Experts of a small language model: a shared expert of 256 neurons.
Below are experts of layer 4 (counted from 0) of a mixture-of-experts language model. Rows are named gate (a neuron's input weights, with its number), up (a neuron's input weights, with its number) and show model dimensions 288-335. Each number is 128 + 24 x the weight over its row's rms, rounded and kept within 0 to 255. Numbers have three digits each.
Before each expert's rows: "gets" lists some tokens that make up at least twice as much of what it gets as of all text. This comes from a sample of Wikipedia text that the model never trained on. Tokens count by the router's weight.

# expert 2
gets: "-", "e", "ing", "s", "ant", "ic"
gate0:144101134144192101125127130137106140125121075109170135090123159145091116128117127131081135122097104137104133119143108125116140112153129162113137
up0:139163107117110176117112101151100140135151135111186128147108125119128126104089164107120116131134104129090143175156106129092110109093144131118107
gate1:116109146176149161144085101124088125126101142119121149120185148156167096157134145118110135128131138086130125147148118107138155109115113138130135
up1:156118140147114157170083122148127102126160144136184159160087120130149128169135150064136139151172129136107158158162146158162160071130155150126142
gate2:137131155124109141093117194103117159144108125087116127117088176115135149120149162148122104112104086074143165153145150174136142104116123101173117
up2:133113127131125125154171108143108086107123107124165160149139116125133086102109139121117119121117171163111116135117125126149150130163163172060115
gate3:138112149121120141171109140093104120116070165083126114132132104110155122121132133138089130119139121146145103107126130162183142125090103135119157
up3:134120144131115157134157139143104102179148124114143117119117137146145144125137162115106133146106112159147134132153174126099118079129087167129118
gate4:158097137132138146135117088153148132094127115132113129107165101131121124109158110119078095133164080140137094112131142128135127116141135160134169
up4:111170159165100057122148172145113108141151175071113136129104123115095144106091119069137138135139115114147129116154117188147123140123088090123154
gate5:134116109142154147116092141092156086119168149119106119117133136102088128097145116114109119106135129109125139137125126126142135139166135135112156
up5:124140133132126078131136159108097160134080112173144159131122130126126125144148130145091101096101111169122119125106140129118105145136146123092075
gate6:159157106150093113148144096151114147097110116156158169093184083144113132110149134085152118132144134114086133159140169153066138132109132150123117
up6:141135157098158148088100085108128112133130144137118111141150142116107136141114141147117081158175139129160160113133083112145106131125130109136140
gate7:106130093132149152143120113164137134088131134092140156140100127122186131129140148093142129132139106097134137148130115105122129130129133105100124
up7:114139133132151090135103157104149139164132161164129102122133110121104164153104118177102154166143112160143200151086154083148116119124113133132109
gate8:109134112096124145136178113174125100124138139134140121121126124111132108109144168159147148127134155165121096145131117192114150114123124116169135
up8:136110173150122131150118149104140144094120127155139114124127128110136136150120131104127113165132116132149136093130152090150135159112092152101104
gate9:153128098157134139121105107090110113130072102123159139158152148126103176090151079117148169127151124167112116135147113124142145087138120149112169
up9:166102124138112074102117137116149164133129100127097127129176120093114158077153121107106071171172138122151113120105129132092090135123170095087128

# expert 6
gets: ":", " that", ";", " including", ");", "):"
gate0:151086153117136141142069121111116126113167151141143165157122143155140155127147154077109128146074088114173078106119131160096091138117129128118129
up0:168112152148139115142087107125135141123164154137081147158132128117162124139160154110134091142115100136149093130111107137151073087131132117144125
gate1:086110117120168110118109193123164119144155129132112122104111139125096131160131091123122121157125150129097144108095146083159104204146121130146117
up1:149131132096141148122133159156144111148149120162169121114135163175093139144136095168139123162127116162168076160119097096123117163082112113148130
gate2:110151119173099143125157144055099109097122120119116094103092172120105111167122136098116106182146122168087133122116102095124137163149064126118151
up2:112108138148111140134148152074152118110130118126138091143112160110087076119104118127094097167135128158063114138112109116126104145136108140093130
gate3:121125178088120127115128087126164145123116153119106113147118129127178111117109128134075144162166121116119073117132173104166109124122143110095150
up3:101129085119127171119159140122070114144108122106124094132124116127061136139104130091151103091087127142140141153108101147116128136153066173143093
gate4:132111093171152099138114146154095129084045136124136145105110179143133144082112124131114079159140112121104114093126116113122089157116112121136129
up4:150161164089074183130117126126149157172160107121097091117107107079110104141118116127135162115129114120111130171139122144150158101145143122127120
gate5:150088097164170126132167111107139112136116128155124108126121099129100136107134097107141159157105123087137117118170144089142199103136154162155151
up5:107096074159179124167174082120117129129138094111140093123149099122135112106136104123135176159117161113148149132163134109131131144133133129147122
gate6:142093182161121136130126156131094118112160177134152123126127142129115141143102078120109177124131090116115118139112119158124146165190159161106096
up6:161165120110097054095146143111148143129105148096129104128079153168085095136141163162148102136112138134151146128125096129115159093136119093123129
gate7:125160161090130165142123127175111146088130158106087140163124121110145126095110176117105178138096140134153125105190162100143127136082119134155105
up7:147140134153109125166127118120115144154140116207159106165143120142098131146135110165162125116145133118113082155138124139108146097119107083116106
gate8:144158152172123147138132096190144103132094141103095167139135103121138107117153155145086161164093139078149135141112110105137162153097104159122119
up8:137113066155139138141127115120097135136093143154128123151127122122132137138103088140165126138120138144136160128122149155128163146112088118121151
gate9:085179093126099146105141132163145109130143140140131097122173157138102111129114136106143107150109130145117147201063155089128122128147096131141119
up9:106104096176159113126093145142147124135127100150141132115117099132110142125176116106124111158163101129098141144133101128116121084115117128149114

# expert 16
gets: "|", "\n", "\n\n", "=", ")\n\n", "=="
gate0:188116173168112124087124121159143120148135092134074106151132145123118112160134171115127129129175140143172110124159149107093161135123124193118134
up0:091130121098171104171123125084143109132096166141172114089134130114119136121130070147131148107088113142064148158096121136168093120137130104149134
gate1:149146145117113140144078095136119099162082105134121116138105074140113162133124117117131138182111125135100094130137119150118152144139128137106099
up1:140146124108127146139103144180081145127132137138067144144130123154094108163147124104112124122135127141139116148114139088160164101123127113112071
gate2:112089092164109120089116116120100145120103173131082133109101136195125158161116121152155135114132121164149137135093119125140169097096134143109099
up2:059135097151075173146130100124132104101106149130119119154102116149154161122139124146113161092132117163122117119175145106170105130124115135100104
gate3:156151096120154106127111143137087154105111142173161125111086153147114135117146143146186135140191106120143120136128140159110120141144146131148162
up3:166091158146139112152145135137127124108119131107122122122119103134097135144190109117111128088112093159105149132089119119157117110079163155148116
gate4:109127174123115150135113118151136160142168188101135141094162096156137119115144119142141117107100126140133156129105106166101162170112132136128137
up4:088135115134110118099134129122161121124088165070112151126134100109120141121118152144155144116133103119138134124151139110136144127116155118111117
gate5:147127150115129155092140083094109118172144174107140166103129162114148147136149162136154108123138134105147182152125086156128134156142119111088143
up5:138138141125144074161096156150138146077144070160132125130114114115118108095127102120093150133118108162113069112097152132149145129122149147152112
gate6:169162165113134136144086128145120094094147125097181121144121153120135113139141165148102097107097105113117105144077106132117156153115167128140158
up6:173160149117142148135097147126124102116147134123175110134134149133159120134148172141112113100103071138142114147057142145112144121132138129142159
gate7:161155139111110113151157116111156139138166091082149142153150141130129093141117136127121119126175117108154136152128151108117091111141127070151126
up7:099107088120153076125094178123164119123125106149098141118155057121142195109138101109156132151059137181117117146128107157130132132119144146117083
gate8:091136103110094150118124132103101113106086152170099102110183172180098127123123129170080110163131154133101145088110116136117122132152118090117110
up8:112122169141089160152086133137126121104121158122132119119168093084121153091124111093133130125137114160125097178120085140133121124100145107098096
gate9:141176144120138114095128173138124116135118100143121102110119155143136102106151147151118141163133097125152138130111143138127143102159133144113128
up9:100166109154153127159129145104129111197124117154123116152141179103118135110141129172125118116171099128144125112107121125109120107159150131125149

# expert 3
gets: " in", "h", "el", " of", "w", " to"
gate0:102149132123117130131123128122091092095143160103131139107172128112166168130147142140086147115140137125075118126110126140146185119129108138132085
up0:141092128088140144104114152128086143118157080109098135131127154107143114157135142138152117123143074133128159142131118131120135114126122139132085
gate1:166147150131104125149120156143119130078104124150145139146110105220109128160134117102089156114122159117123137124112097093135109100122154146095129
up1:147114123168093119157102139124113138115131076135117122124126141224141140127116118114103168130112163126161140100134093084106104078122156164102116
gate2:110119171147149171140102127104130108145124108124138099163122138114138140157121136159141157107139125128115121171120125082153163092127134119130131
up2:124143096124141127109170112127143104119114160149126161105136125133158093117122106056140100135124117129134141128080127107143167097164166116149141
gate3:118129144123103149124126110105126113133128138146156111110114127188157082143092132158189095105118125109162156144141147154147110110114118081147139
up3:144134091117117109137129121140104112160124135104102113132148108083169126110134086173168131151107175150160116121125132143098133159093108114144115
gate4:140108136126167125143132112145116165099110136152111117122117073131122113127120133125124127116140131139152107142137123132095180158100141106174147
up4:118132113112151138156087084119138160116077130099114121128144127139140111102108131172140154110123125129146103134129121145142140136134090130162097
gate5:140128122095146120121154166081144128121148124152076112116104141122134123173100117137179101136157110110121126131152148163134112105175168132130131
up5:162171122202145127126150126154117168150139114179154136128148112163096166169114123114154092146076145077118160130095142127104140104134120142145169
gate6:108080129168156105104164156122167120161136135108137136108122136105088149084101116125106107119129159142130145136138137139121137119100155115111091
up6:133099171133106107138104139121152113138136116136104119187105153062091154124102133083148167098124146107085144095108134048114122119102145099100050
gate7:120143133116110132105135151159119164091156141121098138130114125128123160127121162120101090116127097066139152137146133131140120153094119167173141
up7:133144082133126140097143128135127179097116077084090117137150133155146165134142136122146100156129115074181127100132135108118129182104165146112185
gate8:127123093105120112143141109089069118085145102123125144145125131149151090161131153153113160154128096152136137132124128092110116126145135150099126
up8:156110155137127122175134137132150133158128149090095078120154083152111116166157159117116102124151170132097111125119123137126130106131178137145151
gate9:124113097166167091112147158140157120113153135155091064103117141125152129128104139114078111088129113136133081121158164143109129137120096110146103
up9:114098095148166106120167143146198136130154154140082084103127147095153115135104125125096119099145122134127095121172182159142129124107124123134105

# expert 4
gets: " from", " |", " =\n\n", " is", " was", " /"
gate0:128106158117167164115154154102120120136128126118164132106131079111088097076060120156153119153148109092154102096129091184161127153148141151128150
up0:116111146119182133108122137121077130117107149102096117086118131117107118075073161148114112109125125087162111065111134182164109117157145132135130
gate1:108114152117121150147134110151149132151092123108130153133126154162066122185147135088128134136163136120119136172109138120112139143125143122143093
up1:130116127138146188114098091155103091086084119112097133152116097148109154105120125155122106137064119096103128158154103136153130094136118134130147
gate2:135117141119083121090173140097102107107155123149138109093140089155099128163148118091136122166138150136089158161182135113184157124131143113181132
up2:145126116155149123113145123128107176130156137117113119105121154118116119171141093122168154133155108108130157167173131084138119118137112122142153
gate3:102127131097152116150145123072177076134153057131137174119098171113107094122139118128144138088111113143133149163102091140130115055122123107141099
up3:144174159113097135116091079148142121150113117141156062087133148132105145134148152122134151101116141129136133147126125172141135148140124111132134
gate4:085138107130093127133159165072110124062156162136097119156113107137142103132123143127156176098118115122075132076128091142131151120114105098157122
up4:110137134108122121128160120100161150103144090099103143135144125092127164094136129101124144137122104155135150136092136080137150095124122162056142
gate5:108184129117153102103124113112106102113092152114120109077123150133105145113105137105128139128141084138104136142123165179131105116163174082142116
up5:151098126138091112145114100145127107129162123128183185128141127122181125136134127128119145082103151112133150159136136098178105133114167161097101
gate6:127125122077158143130116110125169134076147121125128084125116106146131126093143133087156144139156083128162104136118142096149123151162126148154158
up6:113149132110112131064119143117137123094159156114127119146114116120164101125136117135081127120113147137167116142118128101139122102162117160132141
gate7:115121159097155089092110089164157085156142162095119143141167103151096098148165146122126137132108103115129171118126127121138141139069130132137130
up7:136122078111150134134153136068098141172121178148133103149116155110157157141119126157154138122112139166143085093160102125112169134134132131125125
gate8:141125153109152151106121126147109109121130138116127141103094131153120110160124138152116137093127113120164093114140110119147075117162130131109108
up8:092120142128121104112128113109166165113107086122129150177111125095131168127156122132126136132143144112121148092111131132087146122103165138115134
gate9:140113093118147111098119150135131145130137133113132102117112108128148188113119109140127133141165135104165074126174143147092139110110131098108114
up9:134149084139104112091112104120110105128167142091126108105096107152095134103135155124142176158079142091117102116159141137170111172111151091121090

# expert 0
gets: ".", ".\n\n", " |\n", "==\n", "\n", ".\n"
gate0:121087144134121108117137141109141159136142139144102126150140118164135122080057140148171122110103111123114149127100155111136151135099172138165127
up0:125064166122125097123127130124132185133144134143106125149140097156147133082075114141174125097101116137098143110097153129146146131099169123162127
gate1:101125149097097149152127099105109084059156158141134147184100135098132120150159121098065085092124136099140108172134150135124133127108132118142149
up1:107082155103121152158133097116141112074152132139131141139073113112097111101166090142087130116159131121144116137140155103138108094095127108109156
gate2:141122133142119088170136149102098150090124119151179149119171153104113117128106117163110157114139159145104119127126177093165138167130143085172129
up2:122093130159146157098107110120149149115106127124154131116096102149109115108150155107157120161121107121180140141130113160130139120143116157078124
gate3:153142147104155116083160150100123142132138124113119142165090147135118114109112129129096097137112118131135123084170090115166101128147187178135117
up3:129125165126122083158073142098147100099123109113135145098142133149119157167166138160160151144137133116119105181113150106126117130136109112069157
gate4:117126143110147135129111099145099143155103136108124121086123142114109108148117128090113129128165133180118131127124109110167135124147110108127151
up4:168126133122139102099096151131142119122124105147166139106127096140128145103165144171147135109123094103127133081159111170113124117109126146147149
gate5:149186126117118140127088082134109128095144149158137139145108115152096130166146119141120070151153156135145136141099147147159103154142155092105138
up5:135123105118175154134146157131150113113132113173140230121110120109163166114103108146122101147150169122116160150105117134146122118152151147147113
gate6:116108140130148126176165119141133089121158156111076077132068200135132150124117152141136144131132165135122130108120147145108065095125160136153142
up6:166145140133171117077125117129150133125084106128201178113166084090130088083103109121134098130138107135132108165141127096136180130137101123118132
gate7:113142158146160102129144155150152114124126173160137163176101109138107141117114136149129095078122103147169103154162134157151121129108183139160122
up7:107127086133144121131129135084108145136160119053144152089126102118092096106153090079149152133142120134087117120084140139100145114129142127139106
gate8:097162145120172147107081123119095116185122125122107143163132104170132180153157146117106087105148167151116092096148162129129149136140103128129128
up8:122131129083091138150155141140122134146139095119059081106118124151123121114121144089133146146144159149180095090101132139119133138147125072091135
gate9:142136125126121150133108137169084113102131113067123131153136154136117161115116100135113119102135173140164122122138127116120153078120078154151090
up9:145105143119085143131176125108150127165162147105131145143118156143121131110142125124122106124120148118141114098150122132127142129131112145115105

# expert 11
gets: " C", " H", " B", " F", " D", " A"
gate0:144117127147136088130128116117101139099094167113115122133204075157125133135186160136117153155120108100121125151131148111174132090113115109073123
up0:054150142167164154095093108084132108153174135141149099152111118136153097166111122094130111157118149143129129075123120153105099116126150091153133
gate1:154070125115155128119133103172125135125209127086129144161161153107119145111125124117146106135117137129100091185139133140142147109072121133101094
up1:149131114122117101128116191156144144108115141121140154129137137117073121131100185095139135108145169083133160133147152126126119125117121148118107
gate2:139153143154121182121166126120134156155160130143104148170124156144119141112171130107102128151138117093109129101133120152157083147136127162114112
up2:122116118136119172108110109093119134149111107140103118157117139130113121112129135120076137142184104120120121081126107106163109160121134129115138
gate3:099133094139145140141114153113145150142158134176090096117115099167145107113139106149129097108095112105138158174095179119145120147111115132127149
up3:129150140124148146132042130141172149149135179177143168099144155146124122150148151129150117133169146095118117106103113090152150113108122096104134
gate4:135128158125102116131117144116172141132118148159086127154104131123113121154133083109109138150125136113143130191159103126142101088143103127189108
up4:116120123121130143116146108134176076155109131124153116140134097077143133096109111112164153139153133152112125155102136180089132102081140153078134
gate5:104155140189135126098146164127132125131104179191119101147142130117139110135136138145157104139152127159151123086146118112133125118130094118118136
up5:100126138109154095127135141138108118146175107157113115104113138127068124140091153095126148128110111134109108123091128138111185123151137131086127
gate6:125102142155136113100098143127133132135085155103143104148131179137124121130132160086121129159122140141120146128134111092131138147144095109122143
up6:127112147169145113096117156182173157176131151099145148098119164180139126136090128088121104128142131099116150108137140118124111140138125112203113
gate7:114112124114114107149112127110088142169117141120137117087115144107111137124140113094167158146131155107140115089126109101114124098116121172076094
up7:100143070115130128109098148044115145120139129147119142122157151129109157137187099085149115083157152151100133137136197152092155139136149121128115
gate8:127171118069149155162114130101149108147146156121109115082128138126156115114109171128123144119132140176105124157105089117096123174117104115155133
up8:119095154161084132121107106129138135132122111109142143138130110145113169147148094078144115116138148102154148181191122146144140086133144141116090
gate9:131072174114119127141113127118155125112102107091134119097122119147159106141104145139110133127127102141119150119108123095149123121115108116168137
up9:093080147108120099149072114101147139095096116118150135093133119145166140137114129139116147131128124129103123117119102104141105105130126130164130

# expert 1
gets: " the", " The", " In", "The", "'s", "ab"
gate0:133138103132165100114128114140161172127138104142163097133092135173088148110088144123126170119149127107134093143114073108141106108107089064134163
up0:132138159126118151123098179140150129115138129115093152145149077129143091107183121138094090136113123108121111148131185137129100142150148173125144
gate1:169092130109090124159105155146173116155163119161091103113160133134120066090141127128115167129122176116118129117121113130110132131101106114112137
up1:089137164131153127157122084125069126148089112069164104155116126153117131167096156110121114115143116159112116165135105102143099139108122165109086
gate2:121119122148138082111125121124106125056119138125108141142087132145129150107130177107115099110157142169152112125106133160128130142120086066136158
up2:128118130109128092084133159116157130111088102117137144135109134142139159089151157142095123141173155168178109137133150154132131118106065097119165
gate3:164114137138151145162155085100161128163148140098120161151095149165087139147126113159152136141098120096140125074147125122121147164091120119170110
up3:123125135148156090133144160158118116121107139127153119121152152168146132109135128102103144123172147129136111080118171112090155111125093138166166
gate4:160111128115123143129133158123148127128110123128130154125128149146121156129155102150111097103143147125175141131096099124143081082131160143100107
up4:161122120127120148138166189143126118174105105113133132115087147120114167161132080142122113105137145142172146116123116112141082072135164127087104
gate5:131144150096110161121109099130142147153104101098150119138128139106129152146079130139159179115141183121081140126172108144127130112151119138119135
up5:111117148115163148108100109120128133133160122117137144154129075166126074116120144061134108131133101138121131147127111119168166116074128091113133
gate6:138121108137117165130112064117141137149093154121147111147154130139135118108148164132130139117074162170144128116107141149119150147137167116133181
up6:133152147097140127134154137088136108156165109130064153098110123094135117140151107123158147124106126125073157122102104135113128165132116128124131
gate7:110138106116132143120109166096140133127143125137144113113120112148110118156154111133171158112137115109125164135149123143135104127107138129081132
up7:149088106115130179104083119132114148128110149123107123120180155129161119150159142103094109111160159156115171133112093098131103131153132156112129
gate8:137108084087145111098082136085168126121128142144141104121148094154121137139165068107070123125146191108100125076114115072125092131166129132135125
up8:138129105125147138104095138102108131137164181099109179128135175140114160132091124148163144140160134151102128113135123120100105089171153089133101
gate9:104146126129117124089137108136125113135087157109183138110192081092119127107131153122141137108097132146104143120140100109104142114129181119139128
up9:112123104112138114133147090130119112134114158135187151066133114081118176108095143154136128132097154096100142131143086133142139142142135128142158

# expert 8
gets: " for", " to", " with", " on", " a", " at"
gate0:118120114154164135110076164106140165143129108125124070127156149132102145100108091143127101116148104129111150148125126075141100124119109096148118
up0:133126114118126113099131117101139132116159151147157131140106141119135123114158116098136160136118121154171145125090134152111187108104148183141089
gate1:128094126149142150145133148093136107152099165167117139134135096113127168129077091135095146124121114136144144091153125147092129130148118157131180
up1:121150080120127133122124164139151180136145145081118102107129117136136094142133153140151110099157131124181118172115117133106114087111117170117088
gate2:108103168105141092130138129081084136141133091114107077096142138116131146134169111123121134126090127107159127135137134115178115133112132128137144
up2:123127106135093121140118102123117157129156091205112142122127098118164128118082126101135168133124150138115112126188075124119140129173108091157123
gate3:132129095140148103116118103099141139152110119103128124128104117116141117161152119099159172108098126151133120130135090109149159176152150109163163
up3:156137114136138106114167127125131103146118103112120108100096110114146094124131126111131148121102128136117120095126102132140131157161143122176105
gate4:131147084127141147148119098125094094089092097085128129121164119119151118132112148145140158133126129116117141113154137164087119134161122160156134
up4:155119117111083124128176133137118080139093116100098129088147148167146099139149173188120134173130154107121130121192120098138138105147114142180143
gate5:182091083118149123141193155142126105131103117161140111123154149159127110117097143127167142158140106091119143134137147146145108120124128147092083
up5:128093103086169137127143127159164109129107120155105123151152087126124162148108146105114114164106128112147105148139100109144162085140119129137138
gate6:186074120129141142140114164154163147119128182126169091091147126170089150113141143118128096117142134121163153092087106105143090112188141176107118
up6:163114161153140072102154084153156120164155117120108127154162104146182160110115140179124137156107133109090129119151144130136111113131125170119110
gate7:177147099165129108145102127098117144091106165130115140105158075127127162103086154126100110119107114139133118133105114142165166126101120112114136
up7:175137101161144101138131102109076126114098170116101123102131094120118162150083173131140082146118101142122107164108120173161157123100123102111107
gate8:081139152150133140114126140097115117147152172100114118122113105074095137120159132092124183135121146164114128113135171099143119146135159161123175
up8:159135138146103097146156094183135099132104147187130130104117149151160100136172100153109119102153133129155105145130190125085101101089100133117097
gate9:118145137127106116126132099153119159130164131149132155114138139166107122149145103142095103128091116188148166154165115140111138149148101080134134
up9:137092112127132158143155136134101116122108128100139208145146102133136133110102077163103136153144135124147140149120107159105136120145138127114133

# expert 14
gets: "al", "ip", "ri", " two", "or", " other"
gate0:115136102100155135166125144081145111126120095082136088142109118098121121100123110118127086097095128120129101123136144137055150100120116119129122
up0:100151094125152143202141113066126151127142107096142120137095133112165127114125089136078067120108168114108085153153106129089133119144121115137121
gate1:111117122137130125128134120128133124120139152082113095067145146134101151170117113126098121123152142144131127166079143125154113140113125127200146
up1:110115152107154173151133100144118111165151150146099098124136118075115121183114131156120143142175141193147145160105152127173099146110165112138133
gate2:114144155115133119113149108159130140099162135094087121168156153115137173158117131128113149151135112110195158120125090153111108122176113140124124
up2:146160135129150139133110150125180120131139137100120137140134104162170118143112072134092118147129104099120136154134126103158092136148175179098150
gate3:171079139123106153142143102102151124110127135144104161120133163140090172074122105149145122110117133136115124115089102090155146148087165135129135
up3:128142151151153167156146164135133146159134164130087101086113155120142137101101135133128131105108110113097125082083097137141106178152180110115130
gate4:135133103091151143128123107141139142114089164126133137138104135139094183143108154119128075157158145142107110105152118138127144118142124131139107
up4:143102105128117157094074136177094128110142141128117124156088132143111129106137122109099161111136157127112097107159118177139110089152117132088123
gate5:091139103134144143095132119106110093117120126110113092105132179100112157105121129100123140128153090075133113132106139084127135129106091069129153
up5:193151158161155141104167098111172129119131096103125092147088119147162137097108141099093142123141148108131128122142118165124117119101109099133108
gate6:132158130142136131135092122170137111143152136205126106146086116107106147113116116120106139100116143120133120128123126158081128125146156151165125
up6:098156108119098124159145171085088141121144106125112129153138145140138100151121143120132127127169102140109099090118176123147111163089161127105155
gate7:157147140097132111105141122137157137114130124146092144140123148133152107169090149130146098137128170118119109087114107135109160111151158155141077
up7:121111113133162161131114143134152087130110150147092120130144152155089127083142095118110124123126087115166130122129162115133131088112110114122130
gate8:149149141143113104125129114131124153145165127146092128142110115121174070102178100127129120113180141106134102112097134147119154155135129102118148
up8:114112105100126148150129185120125098081078115101159125124140132148082179146076163171137144139070131175087144131134138115146121112122131129137120
gate9:148118098096131174163108137099154149177120136116136117063096130158143142171136087088113174103175132153145146127057108129104125135116143147129101
up9:137109128119117148139095162119172151103100138113109143115155153098115128134109148138128156157115130139093110141168109141147161129098131160123117

# expert 18
gets: "4", "6", "2", "8", "7", "1"
gate0:186184158116135158159118143136134137093167174087122120142114130084084127078094162094114170150122154096158144120161187126095126107121168127137165
up0:142143134113167134129113109127132144128149129099112136174140095142099085109095110109127132167101083121149150152162140159128127116129110109101128
gate1:089156144082106114124147122159118131124145158105138152081129113160151173149130127092114084160139107128120131112133157111118150120122112110107140
up1:108100116107117105185132118168106117108098126072138146093137133142168140172087100118108112138168101131166120127186140144098141139105159136162140
gate2:125089157137128162125156138130171126117091093125103131138143154153116148106132136137134149125125135162138104110150130098139151116084143155102110
up2:157120125138168138130143121151146163099146117126133130130140173117138114145119126133113116099133125135102119134128158116129116130153115089179099
gate3:167097133122148124125189129112101173082105152163090131079112131113081119109158113160150161133131128085157114138159139131142119164134134171106165
up3:126132125102149146120212114104111142099117161136118130085118144132054113121157109124157157133130129088158140103161149132085149172120132128134190
gate4:144138124139170147093141113090175105116114088124143159127106114118128149101157135101090151145127139130125163160094123125117158109107097150089099
up4:076133158140109126119136147132185119162123097096114112145125117135150168118162150154113117161134131132130139132176136128111136145115133108166111
gate5:116129122151130164123160095137073115097073156150144152096118139155160113074134125138114122129128149113132122153153161137113108152160155132176145
up5:143100139076088076149079150103110146147141116129150135161133141074101109110135114092113133112109111100182142134116096110145149134115135128139119
gate6:090111116130173112140159120114145174080092157073119149132160158108147139155114129158140110152136136126134138117095069154132157109162116122174145
up6:166142141154095146173118136158052112167159113167130095106130104131124126099151124094118135151142092142117103136177139116127095189130100126087112
gate7:181131104143115137154153155133107121126127141129141137181163114130084102108112120148157070131101171060145143127119083115111143100148107170152133
up7:132164130186120124124129086125121145155148128136094121135152128156131130113102089130135071090130149092137104146152066139116161121111135154128123
gate8:131126141094125110096073118134109166068162141085130095122143126088124143132124124133111107127128152103111108175146153153092137141169112081141136
up8:145138151121118122173144102140142118165150096157116140146115152107126097162143150152145172175134114120107102066151105142146156166103135152149102
gate9:119109144119134118145112136126151146108185109145133125164108124135143118124149097116160126135138112126139102070122104145126147102117089147148159
up9:121144093111114153167116151130162166098170100153157092166125119151133099154142118080123123103110127091145068075121112156144121152117089148124097

# expert 20
gets: "en", "er", "on", "son", "an", "o"
gate0:117130150190129111121119105146164137120163101131134127146137169127132127165164118154117154128154139130183105155135138131137139114078139133111067
up0:121099128132133145131138126107122158123094123109128182160126144131181143121100091154112148102139174139109098120115157150141149104142143124124078
gate1:122138131112141160113120162117125122140135105139144125139143113186131169120105114139152121105086131175099082140148106093130131078111140153119096
up1:123158088132113135147106128143137107131145129082124104095127072166115127141118125128142097182127132131119117102116135118124133116099117135117141
gate2:159120115155127108168170151058136135138133141124103151124103119121145164146127167165092089152114177101134143135171143141127123166143079111122102
up2:098132137132136125128108129091090098118132161110149145135097146119128115118135137160132147131121101095102074114126107121106147174171112125076112
gate3:163159139170136106103143148156155160107112166122123120151114133154115118142122101170180116133091142050108135110108109162107140153120136139121163
up3:206139108137146136077126117134176151124148148107125116136131149161104134136155126131158093110169156128159102144103148145101133146117161113131122
gate4:127072125153146100123152176094141078129103115101123128176151132134116130123120120140138164135091163117098102114159161133125085176153097077123150
up4:142173115139115144102103127145101180145131114129123160081097113134172119151155150141118095122156094163134142131070133165143150090153155148121114
gate5:097162142142171114140143122121114105145137143111113115147112120076063132148147134116083138118095135130107125107119105134138088114107148122152104
up5:105104145126167105106146131134106098131098143101124134131124107100136112137146142126064149107121102114103139141125103113172109123139112107145089
gate6:135139121114173134130105138154092112159108134158126145126103134130127166172139132164145206143116126109114151121146108105130146115181141150131120
up6:155124114106108135150102122125131114144111114125127149111153117135083155139132123135136149140129148135138112092158098132127152108150149133102102
gate7:120125118120142151152122137132096157114155099100162126086148136126095110139118151121127092142109100136127177146133106128171118118134144097119144
up7:122139107147150144140091076137139159114150112113157129131142147151118170140133149110131115136105094151107120101104154140141134100104082119112105
gate8:099137173152123119141150131141122086132131096082133123112163093157104137115138134079136141098175135143164150127116154156103108106129095134119096
up8:149146130125126117182150119176173142113148101130079129109108087125117127134133104144111148134121182106151155155106142152112154113092120131124134
gate9:131105147140134144143084156146132156148130079130160137112127161121106089188117116150135133068143112137153096104141137124126143136164151137123088
up9:154081076088143119136199143113136178137151135127143111140071146095123129088167144113099127159120114132123132122160104146146105103112111113132166